Weights of a small mixture-of-experts language model, trained from scratch on English Wikipedia.
Experts: 96 experts in each of 6 layers, 64 SwiGLU neurons an expert, 2 picks a token, a sigmoid router, 12 empty slots to pick.
Training: a variant of Muon for the experts, 640M tokens.
Below are experts of layer 3 (counted from 0) of a mixture-of-experts language model. Rows are named router (the router's row for the expert), gate (a neuron's input weights, with its number), up (a neuron's input weights, with its number) and show model dimensions 0-95. Each number is 200 + 40 x the weight over its row's rms, rounded and kept within 0 to 999.
After each expert's rows: a language model's description of what the expert responds to. This comes from a sample of Wikipedia text that the model never trained on.

# expert 25
router,236,142,214,248,189,168,200,239,121,199,227,212,246,187,199,194,221,162,206,181,236,287,241,140,188,141,246,243,188,107,191,164,202,176,190,217,220,149,266,196,212,241,262,214,254,131,185,168,117,147,153,249,198,194,183,180,217,226,193,156,138,195,240,170,141,241,224,220,232,223,191,177,149,189,176,118,222,205,149,259,184,313,182,200,197,206,157,241,190,191,254,165,169,178,151,148
gate0,145,217,216,197,177,186,149,193,137,141,168,171,278,178,196,269,153,149,230,208,281,244,224,146,227,162,205,205,205,223,194,208,196,241,261,254,209,124,270,178,197,175,213,149,261,165,201,194,157,220,178,264,232,134,197,212,184,219,179,223,241,257,230,156,168,183,167,189,154,183,234,206,146,180,244,123,303,266,164,218,153,214,116,162,162,207,200,232,174,176,189,210,184,277,212,172
up0,183,205,230,160,175,196,232,194,190,249,200,285,135,212,212,211,241,148,287,217,214,185,184,268,181,224,280,290,177,184,109,234,196,195,198,147,222,251,261,197,176,210,137,279,140,191,227,262,158,143,257,198,230,219,187,213,133,173,206,247,256,157,215,223,203,244,149,171,251,165,228,227,197,155,168,126,241,186,188,206,224,155,206,185,165,254,172,210,267,226,203,166,201,206,186,137
It responds to: Currency signs and numbers ($, £, 100), the piece ef in efferent or coefficient, and plain nouns like water, food, people, students.

# expert 59
router,251,118,198,304,219,168,184,136,170,285,133,253,254,208,175,175,234,155,223,164,194,283,192,136,224,167,190,237,195,156,240,131,199,234,161,210,193,190,204,140,184,214,246,219,275,195,158,218,139,190,151,212,132,216,193,168,201,223,256,203,156,181,162,164,179,222,189,242,203,173,166,197,139,182,193,204,251,140,206,211,219,222,188,179,241,160,185,242,169,208,197,145,201,198,86,258
gate1,254,197,197,244,183,212,223,141,114,203,182,216,282,281,134,213,167,171,190,276,167,170,264,250,249,173,194,147,174,236,233,142,228,167,155,233,226,180,214,154,193,186,231,209,241,253,248,197,159,157,191,184,167,160,207,236,137,120,217,238,154,267,197,171,149,261,247,143,208,249,160,204,200,144,263,219,244,174,183,165,153,160,188,146,222,171,195,257,205,231,210,171,202,230,171,256
up1,218,220,137,185,158,215,188,254,242,179,221,169,199,223,133,143,137,276,239,163,199,265,213,236,152,262,193,170,140,172,95,204,229,208,203,201,144,150,194,147,193,156,170,241,166,141,243,157,238,221,255,184,214,266,271,176,207,224,225,150,230,192,178,249,294,136,221,167,235,143,201,198,149,245,161,195,135,236,156,217,184,226,181,179,206,160,154,232,158,178,228,204,187,240,215,238
It responds to: Small integers inside table cells between pipes, in sports standings, scores, and episode counts, such as 0, 1, 10, 13.

# expert 0
router,184,199,216,287,154,181,175,145,138,263,197,213,247,169,193,180,252,188,218,132,219,224,170,137,128,220,202,202,156,166,198,142,228,162,206,157,194,195,250,171,176,265,326,221,223,232,194,197,207,225,162,133,155,219,174,167,176,231,200,226,184,161,217,192,180,203,167,156,190,201,194,156,170,303,185,190,282,160,147,188,143,223,165,210,263,193,201,257,216,250,287,160,167,177,154,217
gate3,187,168,214,263,172,186,217,250,170,275,233,270,159,200,188,309,240,208,183,172,133,182,191,164,187,239,135,266,164,205,173,194,249,172,203,205,260,223,195,185,186,209,236,179,211,253,165,191,267,207,150,124,199,227,182,162,193,188,157,178,186,146,245,278,188,131,209,227,207,237,201,196,167,229,146,104,169,166,176,203,237,190,155,203,159,161,201,278,145,209,167,273,180,192,115,187
up3,239,263,210,234,199,197,197,195,213,256,250,210,183,181,139,201,172,208,246,142,140,108,170,146,281,135,235,223,264,202,196,230,97,175,154,278,190,147,181,172,268,159,205,172,223,204,214,197,191,209,223,228,269,137,178,68,155,180,197,170,184,238,178,236,191,163,197,196,252,229,158,186,221,140,148,224,197,200,184,148,189,238,230,217,178,194,192,140,170,175,140,218,188,178,200,186
It responds to: Word-internal pieces like it, u, ut, ot inside longer words (precip-it-ation, evac-u-ation), plus possessives its, his, whose.

# expert 2
router,206,153,225,227,165,199,169,177,160,265,218,221,287,211,186,132,204,159,215,131,195,235,221,105,140,193,171,200,171,160,150,145,193,198,217,194,174,139,201,216,157,309,254,256,258,132,204,224,122,186,159,189,190,186,246,170,202,295,196,116,189,180,182,207,201,177,224,199,196,262,204,216,206,163,199,163,182,143,213,201,134,286,224,150,197,177,168,226,133,212,213,162,178,193,173,178
gate0,168,148,156,117,130,239,155,227,102,221,160,157,251,165,172,138,167,137,182,194,160,186,173,144,170,162,175,184,185,165,173,216,148,180,171,212,194,235,244,238,223,232,172,239,209,167,228,287,174,186,235,176,222,219,189,207,179,261,195,144,236,243,193,131,220,231,221,194,205,223,241,208,193,200,188,228,262,252,135,240,236,186,165,153,231,163,215,249,130,149,112,209,243,281,164,190
up0,200,174,221,187,195,167,254,148,252,216,215,258,198,151,193,224,260,225,131,177,204,230,182,215,187,118,185,176,180,209,197,244,214,171,167,296,243,190,228,226,131,239,159,201,250,206,153,247,206,253,220,171,208,187,187,153,173,186,208,221,180,252,184,217,245,169,121,200,99,121,150,291,159,218,229,269,155,161,187,267,241,192,188,289,181,234,216,157,207,211,201,186,222,196,224,280
It responds to: Mid-word pieces inside proper names and ordinary words, such as ess in Alessandro, cel in Iceland, olog, Jul, descri-be.

# expert 60
router,185,152,180,201,146,176,210,177,160,214,147,221,266,170,121,154,263,148,180,160,197,241,186,166,225,177,199,305,118,150,192,174,198,189,235,221,198,148,275,246,167,230,205,227,273,200,151,264,127,167,171,180,204,220,189,160,219,235,214,169,182,166,218,128,189,181,136,203,220,217,185,172,201,260,197,209,184,202,179,172,125,184,215,175,217,112,122,245,215,209,238,98,217,195,207,227
gate3,262,190,162,197,175,160,203,297,230,275,168,263,196,231,202,246,229,129,194,241,219,143,220,253,200,173,129,224,211,191,175,205,218,201,186,116,309,174,245,193,171,113,224,158,241,170,243,210,173,149,193,265,201,226,236,168,123,219,214,164,292,209,175,194,255,200,176,170,238,189,243,149,220,240,172,195,197,208,224,165,158,272,208,142,244,241,201,234,169,164,176,189,184,242,208,218
up3,197,224,188,222,168,115,227,173,150,176,254,237,226,88,96,203,237,130,207,104,213,255,170,205,214,170,202,170,199,178,183,241,173,168,242,187,139,218,192,221,218,190,136,196,218,162,185,157,238,282,190,251,209,200,202,259,164,204,201,158,142,209,225,224,183,158,250,186,191,242,266,247,127,238,174,239,181,262,198,148,182,202,253,201,300,205,180,201,247,228,245,182,199,208,190,183
It responds to: Single capital letters opening a word or name after list dashes, pipes or colons, such as H-ouses, C-integabelle, H-agar.

# expert 46
router,179,209,211,225,147,180,235,183,153,291,181,214,242,165,104,177,185,155,211,177,277,275,224,146,166,146,178,308,107,189,177,145,152,174,224,207,245,192,158,251,159,197,246,221,200,159,192,224,154,159,175,153,216,216,222,117,228,181,229,138,159,211,196,127,204,167,192,176,216,194,196,224,151,241,177,121,206,218,245,186,142,206,212,142,216,217,143,255,215,207,197,188,210,167,213,160
gate2,148,170,175,236,188,145,241,193,212,217,232,152,247,181,149,181,189,222,183,197,185,277,219,251,219,233,169,162,210,219,201,231,185,216,241,212,208,195,183,191,194,192,128,245,132,182,220,213,188,176,225,73,144,167,152,180,234,162,251,201,236,179,145,140,194,144,197,179,203,221,239,145,192,244,283,115,182,206,183,250,150,250,225,206,245,201,222,187,174,81,184,236,172,304,203,229
up2,211,236,225,203,172,224,229,166,217,246,198,330,219,221,189,168,159,184,265,214,184,176,225,237,194,210,262,206,188,186,286,226,186,181,202,148,298,209,276,269,211,197,136,182,149,192,285,249,174,205,278,199,186,219,250,253,185,189,196,190,257,162,167,167,174,193,256,202,136,180,308,230,190,209,141,151,220,157,170,226,202,181,232,230,195,176,221,259,167,205,157,179,245,200,185,158
It responds to: Opening consonants or clusters of a word after an article or conjunction, such as str in strings, fl, tr, pl, gr.

# expert 10
router,160,216,183,229,235,160,160,206,170,185,191,256,230,185,192,169,215,154,195,173,257,279,243,147,198,194,206,242,133,202,263,87,134,198,134,196,179,189,239,166,228,198,231,282,236,146,168,239,155,150,129,169,165,223,195,166,169,238,168,213,170,192,255,202,204,223,220,211,175,200,154,224,216,192,200,90,184,202,136,209,191,249,210,194,190,203,96,197,188,242,251,130,205,221,169,274
gate0,231,222,225,229,223,249,222,192,211,204,172,200,191,195,192,201,188,200,180,204,186,224,201,151,222,189,235,205,169,168,256,168,202,273,204,159,217,226,166,286,204,187,183,212,217,198,212,214,177,153,142,192,202,172,225,187,218,126,342,113,172,155,179,167,269,234,191,195,182,109,254,151,165,227,234,153,73,165,215,214,225,188,185,178,208,271,154,186,143,209,117,201,192,287,223,223
up0,158,103,183,230,174,214,258,200,228,205,166,157,156,257,197,262,276,180,195,235,168,242,209,214,219,159,183,266,237,185,141,203,209,221,221,244,165,178,210,156,202,160,186,177,161,248,247,222,171,225,252,189,201,239,147,194,255,203,230,202,274,228,197,221,200,188,176,209,221,181,109,220,125,250,194,213,220,284,168,189,157,125,234,226,202,168,118,169,146,272,253,206,200,115,185,258
It responds to: Final word or piece of multiword place and institution names, such as Birmingham, New York, County, State, University, Coast.

# expert 48
router,225,185,189,255,162,128,167,232,177,223,153,234,277,202,184,184,231,193,155,144,219,197,163,169,206,214,223,242,197,223,229,151,193,193,170,249,134,164,316,186,184,268,233,227,245,178,128,246,138,153,165,274,157,161,212,128,177,218,218,207,187,204,191,241,140,173,162,229,223,246,196,215,131,197,154,110,197,179,136,252,188,229,190,169,270,194,162,210,149,209,246,150,243,160,184,199
gate0,224,217,244,250,215,224,116,106,172,233,212,248,224,131,97,212,208,221,212,244,132,136,167,161,231,205,239,287,168,204,217,240,185,204,170,242,227,195,215,165,191,153,250,245,194,161,189,268,198,146,232,248,212,193,191,141,196,224,203,210,277,200,169,229,174,224,199,182,207,240,243,187,213,227,204,189,270,172,189,264,249,202,243,236,223,227,189,192,297,182,151,158,210,295,213,167
up0,207,185,264,216,218,186,230,101,150,206,147,110,126,274,194,229,220,194,270,233,174,229,163,197,138,208,198,186,182,261,310,216,224,203,223,264,260,193,215,220,165,214,150,165,217,233,248,198,158,184,158,172,230,201,191,170,212,240,184,188,261,193,206,196,250,280,268,158,240,203,210,179,282,177,219,227,172,213,219,188,186,218,180,175,202,143,225,291,221,170,185,166,174,132,253,205
It responds to: Endings an and ang in place and personal names, especially Asian ones (Kyrgyzst-an, T-ang dynasty, Bulac-an), plus ian.

# expert 27
router,184,168,200,268,211,153,218,211,203,289,179,219,251,218,188,92,178,182,185,163,196,201,181,166,141,206,204,268,124,172,191,162,103,254,172,150,261,145,245,237,241,266,223,264,287,197,125,213,158,139,181,168,174,193,216,180,157,185,180,235,176,150,221,193,158,273,207,154,210,210,195,219,160,166,207,214,239,163,186,236,202,232,181,237,274,187,222,236,152,252,239,220,196,182,183,234
gate3,229,194,229,224,175,164,188,285,223,243,272,248,230,188,169,187,152,221,240,180,170,178,189,209,163,286,145,260,127,143,224,189,219,177,107,195,269,192,220,238,236,223,191,221,321,154,150,146,171,208,147,163,237,219,164,194,131,196,180,224,240,241,209,189,221,243,210,184,235,190,175,237,177,212,206,244,198,164,186,239,202,179,222,259,282,228,185,208,163,181,253,199,152,256,147,267
up3,204,189,223,165,196,246,227,174,186,125,232,124,193,214,160,146,198,210,211,226,191,187,159,156,185,237,139,148,198,243,216,175,199,219,161,166,209,164,246,267,135,156,226,235,232,251,278,258,129,138,235,196,221,186,172,189,226,141,198,178,221,195,205,156,109,222,163,224,218,169,188,115,182,260,244,168,153,220,187,191,137,218,133,230,229,158,285,163,173,169,223,135,216,230,203,285
It responds to: Short word-internal pieces like ach, om, ard, ast, ron in rare or technical words: trachyte, parachute, Arachnida, standard, Pleurotomella.

# expert 28
router,215,158,235,247,250,181,172,226,174,317,203,206,237,198,142,180,186,127,179,152,244,289,264,108,179,199,163,217,193,167,171,78,119,217,223,241,228,193,232,216,165,273,233,222,172,156,203,193,163,170,162,233,203,164,204,173,207,175,228,206,198,226,217,171,183,285,246,208,275,147,224,197,198,200,194,146,216,185,200,235,114,227,175,200,204,235,160,253,221,196,212,187,180,189,147,187
gate1,157,244,208,183,277,204,188,230,219,289,194,171,144,201,166,211,202,168,165,216,255,166,281,255,193,263,183,210,181,250,246,256,133,177,246,227,180,192,184,215,200,184,162,233,173,173,232,209,207,216,186,169,247,222,262,228,132,209,234,206,170,196,197,142,179,181,111,213,140,169,131,238,194,180,235,218,199,168,147,192,238,210,203,129,243,225,155,203,144,287,225,264,299,215,154,254
up1,204,241,116,267,285,202,247,152,236,220,182,195,180,214,144,153,206,241,241,146,183,238,204,223,142,127,210,206,253,188,247,183,179,224,117,174,208,264,202,267,226,171,159,224,163,212,205,182,178,206,178,217,184,199,193,169,253,222,138,205,142,156,244,204,182,149,196,150,192,108,217,125,208,260,184,221,278,198,271,235,144,188,131,289,165,189,216,170,178,164,217,213,209,223,207,179
It responds to: Opening stem pieces of nouns or verbs that follow an adjective or article, such as ner in optic nerve, rout, system, fin, con.

# expert 3
router,198,197,170,226,188,158,163,236,204,244,195,275,234,269,190,230,221,172,181,146,237,288,190,153,129,221,223,231,128,137,239,174,138,160,159,195,186,144,216,205,192,267,223,260,183,187,141,197,155,129,189,175,187,139,251,149,186,247,199,174,150,125,157,175,203,190,193,223,187,205,126,194,243,232,196,149,194,185,207,231,146,216,204,215,240,202,124,232,183,164,252,131,273,190,158,142
gate0,166,208,132,166,209,215,123,195,220,208,184,198,150,216,266,169,133,154,157,170,177,227,165,144,169,283,229,219,191,178,229,166,198,168,187,213,258,146,263,211,195,294,149,223,141,165,126,222,176,184,218,148,177,252,232,214,230,263,97,236,224,196,199,187,161,164,229,215,165,323,150,176,194,266,202,150,167,225,203,196,235,216,180,210,210,164,192,207,278,188,191,195,237,182,210,238
up0,177,212,275,281,213,149,195,198,298,211,187,201,164,314,210,107,211,221,247,198,165,234,235,184,142,159,154,165,229,206,132,156,179,233,216,217,147,188,216,245,265,170,150,217,233,255,150,190,157,240,167,200,196,195,189,224,261,160,114,190,216,204,142,211,189,182,164,242,196,199,173,156,226,193,176,146,152,190,208,199,183,152,175,154,199,248,158,179,190,266,160,156,210,213,237,282
It responds to: Ordinal endings after digits such as 19th, 21st, 3rd, mostly before century, regiment or place; also table pipes and "and" between years.

# expert 22
router,218,209,259,306,248,195,216,226,178,295,161,223,237,240,145,134,193,149,205,127,271,235,170,153,188,183,206,194,189,149,173,163,154,244,175,251,178,169,201,172,179,224,218,197,227,212,162,193,167,206,142,219,118,178,166,191,173,190,286,165,120,229,216,192,190,196,167,249,164,250,189,183,146,207,214,192,199,222,209,212,179,235,232,169,243,189,150,346,217,193,234,140,187,192,182,192
gate0,293,155,187,231,217,228,202,165,230,249,171,237,192,197,182,210,221,243,159,207,243,129,229,147,176,141,203,188,195,239,144,258,164,218,211,203,196,166,196,198,238,217,177,237,244,256,200,200,253,160,157,206,187,142,228,187,167,263,273,157,172,233,256,174,176,178,215,193,230,166,156,164,139,192,184,75,207,111,170,212,159,163,252,131,184,204,211,194,310,152,189,182,130,182,189,199
up0,233,224,184,169,230,189,241,152,226,240,139,234,205,257,197,158,165,220,234,151,183,174,261,172,204,168,280,109,179,228,208,192,314,271,246,267,202,167,175,249,215,207,216,196,246,178,133,206,155,245,184,231,230,205,265,201,214,147,233,203,189,166,261,217,210,258,186,170,190,275,182,178,180,276,213,203,216,222,221,178,284,192,182,266,243,116,237,233,250,185,240,230,229,234,194,202
It responds to: Consonant-plus-vowel pieces such as ri, di, si, li beginning a syllable, often word-initial after a determiner: rifling, rider, podiums, uplift.

# expert 32
router,197,122,181,213,136,171,224,207,178,211,136,190,234,199,191,197,231,139,159,153,235,291,192,177,171,269,203,206,223,169,236,140,181,185,201,199,193,166,220,230,220,232,184,224,232,173,199,322,126,192,99,167,250,133,165,140,213,274,254,199,157,180,233,186,139,236,210,187,237,201,211,147,230,229,214,212,242,191,209,162,207,213,133,180,257,174,171,200,176,207,255,104,164,187,148,198
gate3,226,174,268,163,127,205,108,94,254,312,188,213,238,235,166,177,251,192,179,158,208,211,162,182,188,265,186,286,219,154,223,200,175,185,253,159,208,191,229,198,209,167,234,170,218,152,225,184,219,223,134,193,208,255,200,207,239,175,187,217,191,214,211,180,160,210,120,190,203,213,268,131,228,197,238,249,200,203,225,156,189,229,116,247,211,142,236,121,168,182,164,206,193,221,268,205
up3,200,262,197,236,211,245,173,171,264,189,260,195,153,149,161,215,199,108,139,240,170,198,255,187,208,214,201,248,209,186,203,194,131,173,135,147,197,242,205,164,170,166,215,252,152,220,177,240,175,156,230,239,183,197,221,159,218,208,231,93,185,225,155,191,273,264,207,153,169,204,242,211,141,173,191,272,146,204,206,228,265,168,243,288,231,125,243,189,206,163,205,231,176,233,129,178
It responds to: Single capital letters or short capital pieces beginning names, acronyms and Roman numerals, such as U in Uroboros, IEEE, H.O.R.S., VII.

# expert 57
router,150,142,208,310,232,190,202,211,141,230,192,198,238,249,164,151,240,179,184,147,255,246,206,151,168,191,175,233,122,142,211,146,183,222,177,151,218,171,265,196,210,271,225,278,238,191,171,168,152,131,182,209,168,198,174,178,152,226,186,155,198,187,186,214,192,226,217,196,202,238,245,189,195,222,258,166,209,185,197,266,62,232,183,172,172,167,191,220,207,239,182,85,198,171,181,174
gate0,158,182,159,217,174,169,209,203,249,273,160,240,199,200,175,242,221,190,163,178,200,218,160,227,171,203,152,280,168,237,182,170,142,253,195,205,258,198,183,213,227,213,150,192,250,252,233,210,126,289,166,106,197,245,132,180,226,216,206,206,247,166,201,168,233,197,196,227,253,321,206,189,180,269,285,236,201,152,199,157,223,126,224,186,241,281,199,226,200,202,202,149,204,244,257,206
up0,215,157,298,188,256,216,144,213,169,179,167,151,225,235,229,181,212,118,191,188,207,211,227,193,170,215,198,223,219,132,234,184,246,232,117,171,209,228,237,276,202,186,116,243,191,145,216,226,189,156,233,153,208,182,227,254,176,157,194,140,141,192,237,261,261,183,241,159,210,202,126,125,192,235,270,221,205,85,250,220,208,200,214,189,193,218,239,213,171,182,216,227,258,260,205,155
It responds to: Opening = of article titles after a blank line, as in = Rothschild; also mid-sentence nouns and participles such as episodes, points, used, based.

# expert 29
router,220,160,172,220,229,191,165,215,179,235,189,260,210,218,137,200,210,159,120,169,193,269,141,153,185,165,181,204,110,150,238,132,170,187,182,220,212,207,212,200,174,248,217,296,238,202,163,217,118,215,121,177,139,257,174,144,185,253,217,226,226,226,238,154,125,162,204,233,247,235,204,170,187,182,238,127,236,190,193,181,153,239,190,199,222,223,152,179,152,162,199,140,123,243,175,137
gate1,192,219,232,149,205,248,242,212,183,255,302,277,197,207,129,154,241,86,221,198,214,213,219,227,206,154,300,250,158,204,177,249,236,242,201,273,178,233,231,136,179,207,196,218,235,194,180,251,206,219,219,243,124,206,211,195,187,236,248,172,175,204,183,185,217,155,154,204,176,207,197,212,217,155,260,222,215,170,241,173,174,135,154,228,216,227,250,260,166,282,204,146,171,245,264,188
up1,233,149,282,193,187,243,255,197,171,186,233,153,190,157,205,172,226,204,245,217,154,245,251,239,192,157,187,229,51,220,264,225,238,254,203,177,189,263,206,249,208,161,170,227,202,238,192,274,126,235,210,151,238,173,164,157,224,248,143,193,260,201,151,144,145,168,209,168,223,176,209,176,177,204,205,196,175,205,169,189,201,205,206,183,137,181,236,214,186,189,284,252,266,131,196,257
It responds to: Head nouns after the/his naming a creative work or entity, such as album, film, book, story, song, species, characters.

# expert 45
router,250,140,214,316,208,119,250,198,177,242,237,188,234,264,114,194,250,136,111,179,202,200,165,176,159,160,210,217,214,170,193,136,219,205,265,238,172,166,273,238,184,243,186,239,198,147,174,175,210,230,174,212,178,171,170,206,167,234,220,215,145,251,255,216,180,167,197,264,220,202,147,161,188,189,250,138,224,220,163,252,147,232,171,208,228,191,144,205,151,173,238,121,204,195,197,247
gate0,284,191,158,195,226,129,188,230,149,232,231,196,147,237,170,252,209,195,87,199,199,257,258,195,209,236,201,175,246,187,230,200,250,181,203,236,101,124,220,244,190,146,256,172,133,187,172,186,121,291,198,135,147,200,259,180,193,243,203,239,112,192,271,239,182,193,188,231,198,218,184,233,158,183,192,175,186,188,231,196,183,202,219,249,183,178,256,243,258,183,177,162,220,219,205,182
up0,230,277,212,184,143,152,176,155,217,130,205,169,153,243,197,184,299,170,118,198,173,138,200,194,165,184,242,202,174,133,158,188,202,192,316,274,137,188,266,258,199,233,237,249,234,212,207,196,175,184,145,187,110,179,197,192,184,155,210,223,137,183,215,162,240,196,229,234,201,228,210,184,286,246,210,198,155,163,194,254,223,239,190,220,251,228,192,182,233,142,187,201,212,145,232,169
It responds to: Word-opening or stem fragments that continue into a longer word, such as glos(sy), stor, rac, film(s), top(ic), coun; in film and sports articles.

# expert 7
router,229,135,183,245,181,186,190,107,176,262,158,199,243,218,127,213,210,166,187,176,226,255,186,197,194,211,184,293,196,154,212,195,90,193,220,168,186,111,227,204,185,307,195,225,244,194,196,213,170,177,161,215,148,154,216,180,178,275,188,197,178,185,204,211,171,215,240,161,226,181,148,213,176,260,182,118,178,181,148,184,146,197,222,149,223,164,148,270,140,233,221,185,219,275,167,249
gate3,198,146,267,260,196,215,187,160,183,232,222,178,169,150,120,199,189,214,200,183,211,220,206,146,211,156,207,245,212,256,182,201,90,149,163,160,176,173,265,222,231,116,227,173,180,262,284,175,149,169,197,174,142,218,221,166,230,305,208,181,198,222,201,253,205,186,216,171,189,143,297,223,234,145,185,210,251,185,267,256,124,238,228,204,205,157,155,223,180,172,215,210,194,160,230,175
up3,232,210,203,107,229,267,174,195,172,202,140,238,235,274,212,163,288,277,199,260,241,226,239,164,195,199,262,181,230,125,171,276,186,221,158,241,171,175,216,205,252,267,247,201,283,203,267,155,220,201,245,253,121,191,176,223,228,190,213,188,212,187,205,235,197,203,178,218,196,220,150,153,215,196,240,212,202,297,145,168,205,254,174,184,214,211,125,176,171,208,250,188,202,208,227,139
It responds to: Pipe characters dividing cells in Markdown tables of scores, stats, tracklists and election results, usually after numbers or blank cells.

# expert 30
router,189,198,233,205,224,182,180,142,226,193,210,237,275,221,172,157,297,150,193,140,207,222,197,167,176,261,190,203,153,179,241,168,185,183,224,165,209,131,261,179,206,228,281,232,237,174,155,170,141,215,150,214,215,233,234,153,152,257,200,111,205,200,211,226,144,238,173,252,195,173,203,150,147,200,249,196,237,187,113,226,152,201,225,191,209,202,202,293,176,191,274,125,164,210,127,142
gate0,204,238,225,182,217,213,218,235,194,232,188,195,167,245,174,188,277,106,200,178,233,211,201,128,243,245,189,172,239,173,280,190,168,149,210,233,230,172,237,169,204,247,209,208,154,187,88,200,167,222,199,184,226,176,200,218,174,216,177,270,177,261,215,215,182,128,199,211,219,155,241,138,84,187,156,242,147,235,219,204,194,180,242,285,163,224,262,285,160,198,184,225,150,174,233,136
up0,203,215,187,204,189,155,210,167,171,169,227,155,204,203,275,187,202,202,196,190,241,208,185,161,256,212,229,201,278,171,201,217,171,197,265,188,182,217,166,192,195,245,184,263,173,156,192,205,150,188,230,114,210,84,163,276,139,220,203,262,170,240,196,250,182,217,179,183,231,219,224,226,262,157,282,281,199,164,132,244,203,268,200,149,229,140,150,251,183,219,218,149,169,233,201,304
It responds to: The conjunction that after said or announced, relatives who and which, this and how, and word pieces us and is (vir-us, und-is-closed).

# expert 36
router,213,141,196,208,234,171,187,216,233,221,201,212,279,154,199,179,199,162,211,161,247,234,209,168,243,181,249,234,163,207,209,123,188,242,234,126,188,137,216,183,222,190,208,279,245,119,135,241,120,171,186,178,155,155,184,174,185,274,226,141,207,175,251,175,215,214,292,233,231,243,177,137,172,169,196,194,211,124,230,205,180,266,96,199,213,154,159,248,216,227,222,162,153,160,199,231
gate2,193,191,196,114,179,140,194,200,236,184,257,138,289,224,187,217,238,156,198,183,233,225,213,251,159,174,163,183,201,220,204,188,236,272,186,211,254,183,225,268,261,196,224,265,209,137,159,261,146,144,181,207,229,221,315,153,182,205,204,264,165,147,223,188,164,186,129,253,261,251,135,206,223,181,202,238,198,186,188,187,134,177,160,167,166,221,267,200,260,198,184,171,135,178,198,191
up2,250,151,182,190,215,221,235,259,166,138,180,306,210,197,212,215,163,224,158,252,201,203,297,160,169,233,147,193,125,196,164,180,225,227,203,180,196,215,182,175,218,243,295,201,171,244,273,179,226,143,196,244,125,197,208,223,233,200,232,212,229,176,283,147,182,228,215,181,271,270,254,196,177,180,195,258,176,202,156,189,219,168,231,238,174,152,181,207,201,206,144,203,221,117,280,247
It responds to: Compass words starting compounds (north-western, south-west), capitalized abbreviation pieces like US, CA, MA, and ens in tens or dozens.

# expert 58
router,252,190,194,239,173,163,180,149,187,193,202,218,261,205,172,228,245,152,209,123,260,287,220,175,165,187,188,222,192,177,207,185,159,273,163,187,254,158,212,151,197,219,251,276,187,213,148,235,141,162,131,229,152,125,245,141,189,197,219,237,237,174,285,141,232,254,206,163,175,176,210,128,214,209,161,197,142,230,126,250,155,212,213,157,207,197,161,206,165,235,151,123,204,215,217,151
gate2,195,177,166,257,247,249,184,138,224,210,189,221,228,152,247,261,176,198,168,183,167,307,137,191,195,191,218,209,170,214,160,173,255,150,274,174,181,186,199,174,206,189,257,203,178,237,129,219,226,177,171,285,123,192,166,195,247,223,129,218,194,177,243,198,198,151,199,279,208,185,123,224,170,192,219,213,147,229,194,196,201,141,218,214,224,224,145,212,206,247,87,210,285,210,131,181
up2,221,153,153,215,150,117,191,177,182,224,170,131,170,197,227,157,232,179,191,283,171,155,221,130,275,237,219,184,243,203,214,186,183,196,187,140,152,206,182,180,190,220,144,186,190,227,242,199,258,182,236,173,147,154,209,161,162,201,185,170,125,142,141,150,224,208,151,164,256,279,211,183,187,166,230,126,203,176,127,152,153,180,219,259,237,211,281,239,213,159,154,276,209,181,201,251
It responds to: Word-final suffixes ending adjectives and adverbs, such as ary in extraordinary, ly in briefly, al, ative, ous.

# expert 15
router,217,141,170,215,206,246,177,215,94,245,194,254,227,196,170,226,270,161,233,144,238,249,241,203,243,224,227,210,191,154,252,163,173,199,223,170,251,111,229,204,228,243,234,222,232,170,140,250,149,202,170,212,207,201,214,121,245,264,262,218,167,198,197,158,206,219,223,187,192,180,214,121,136,197,208,162,267,247,211,226,189,172,209,187,210,148,137,258,128,231,230,111,202,213,131,220
gate1,240,171,172,187,178,238,141,153,197,253,196,232,210,254,201,263,133,172,136,253,123,192,219,157,245,132,196,180,241,181,225,112,187,183,234,172,209,210,282,154,234,162,183,198,225,125,203,310,180,207,242,204,170,230,156,155,190,256,253,145,190,233,191,178,191,194,253,181,245,210,156,218,206,219,154,184,203,214,146,220,189,129,255,238,249,197,200,235,195,250,196,186,142,264,136,168
up1,282,231,266,159,198,220,262,289,135,278,208,209,212,184,211,202,186,206,242,232,159,238,234,217,189,172,208,197,191,176,124,230,273,246,230,209,202,164,250,241,175,189,215,151,176,162,199,121,147,191,153,196,199,188,181,211,256,230,162,158,183,193,211,165,265,155,191,218,234,211,219,199,189,162,243,231,199,276,294,179,173,266,205,168,171,230,192,101,158,159,205,234,180,208,301,212
It responds to: Single digits that finish years after 201, 199 and the like, as in 2014 and 1973, plus digits of table figures and vote counts.

# expert 44
router,183,197,166,244,175,144,192,107,150,198,212,250,226,201,172,209,188,175,151,164,243,248,140,207,183,174,179,257,133,203,220,144,158,234,149,198,213,161,258,177,219,243,221,286,197,226,172,249,149,189,176,143,121,237,235,170,131,211,243,212,161,170,253,137,179,229,196,224,223,238,152,203,190,287,261,135,188,247,166,218,137,198,212,167,194,199,196,218,171,152,210,130,193,250,119,208
gate1,249,192,200,178,167,158,259,109,138,228,219,233,162,244,192,216,167,233,224,247,150,160,160,194,185,255,231,268,217,201,216,229,205,215,202,184,214,233,206,212,192,221,291,279,168,239,206,180,184,168,153,266,200,201,188,185,140,231,224,212,170,140,252,209,167,211,268,234,240,185,240,144,228,263,164,166,213,318,243,239,129,227,196,200,205,143,203,208,225,296,219,170,270,219,177,217
up1,211,274,152,232,152,174,248,193,135,153,174,226,146,165,303,152,220,181,206,216,207,183,169,164,199,274,216,151,247,107,141,191,235,216,201,165,232,166,222,215,220,301,128,257,250,177,227,111,176,222,174,249,271,190,209,186,179,198,160,184,206,181,224,208,238,162,208,154,230,172,156,169,217,189,226,162,166,169,236,192,189,127,125,174,130,174,214,252,204,232,226,213,197,217,178,227
It responds to: Final suffix pieces closing a word, such as -ing, -ation, -es, -ment, in evening, expand, discontinued, refers.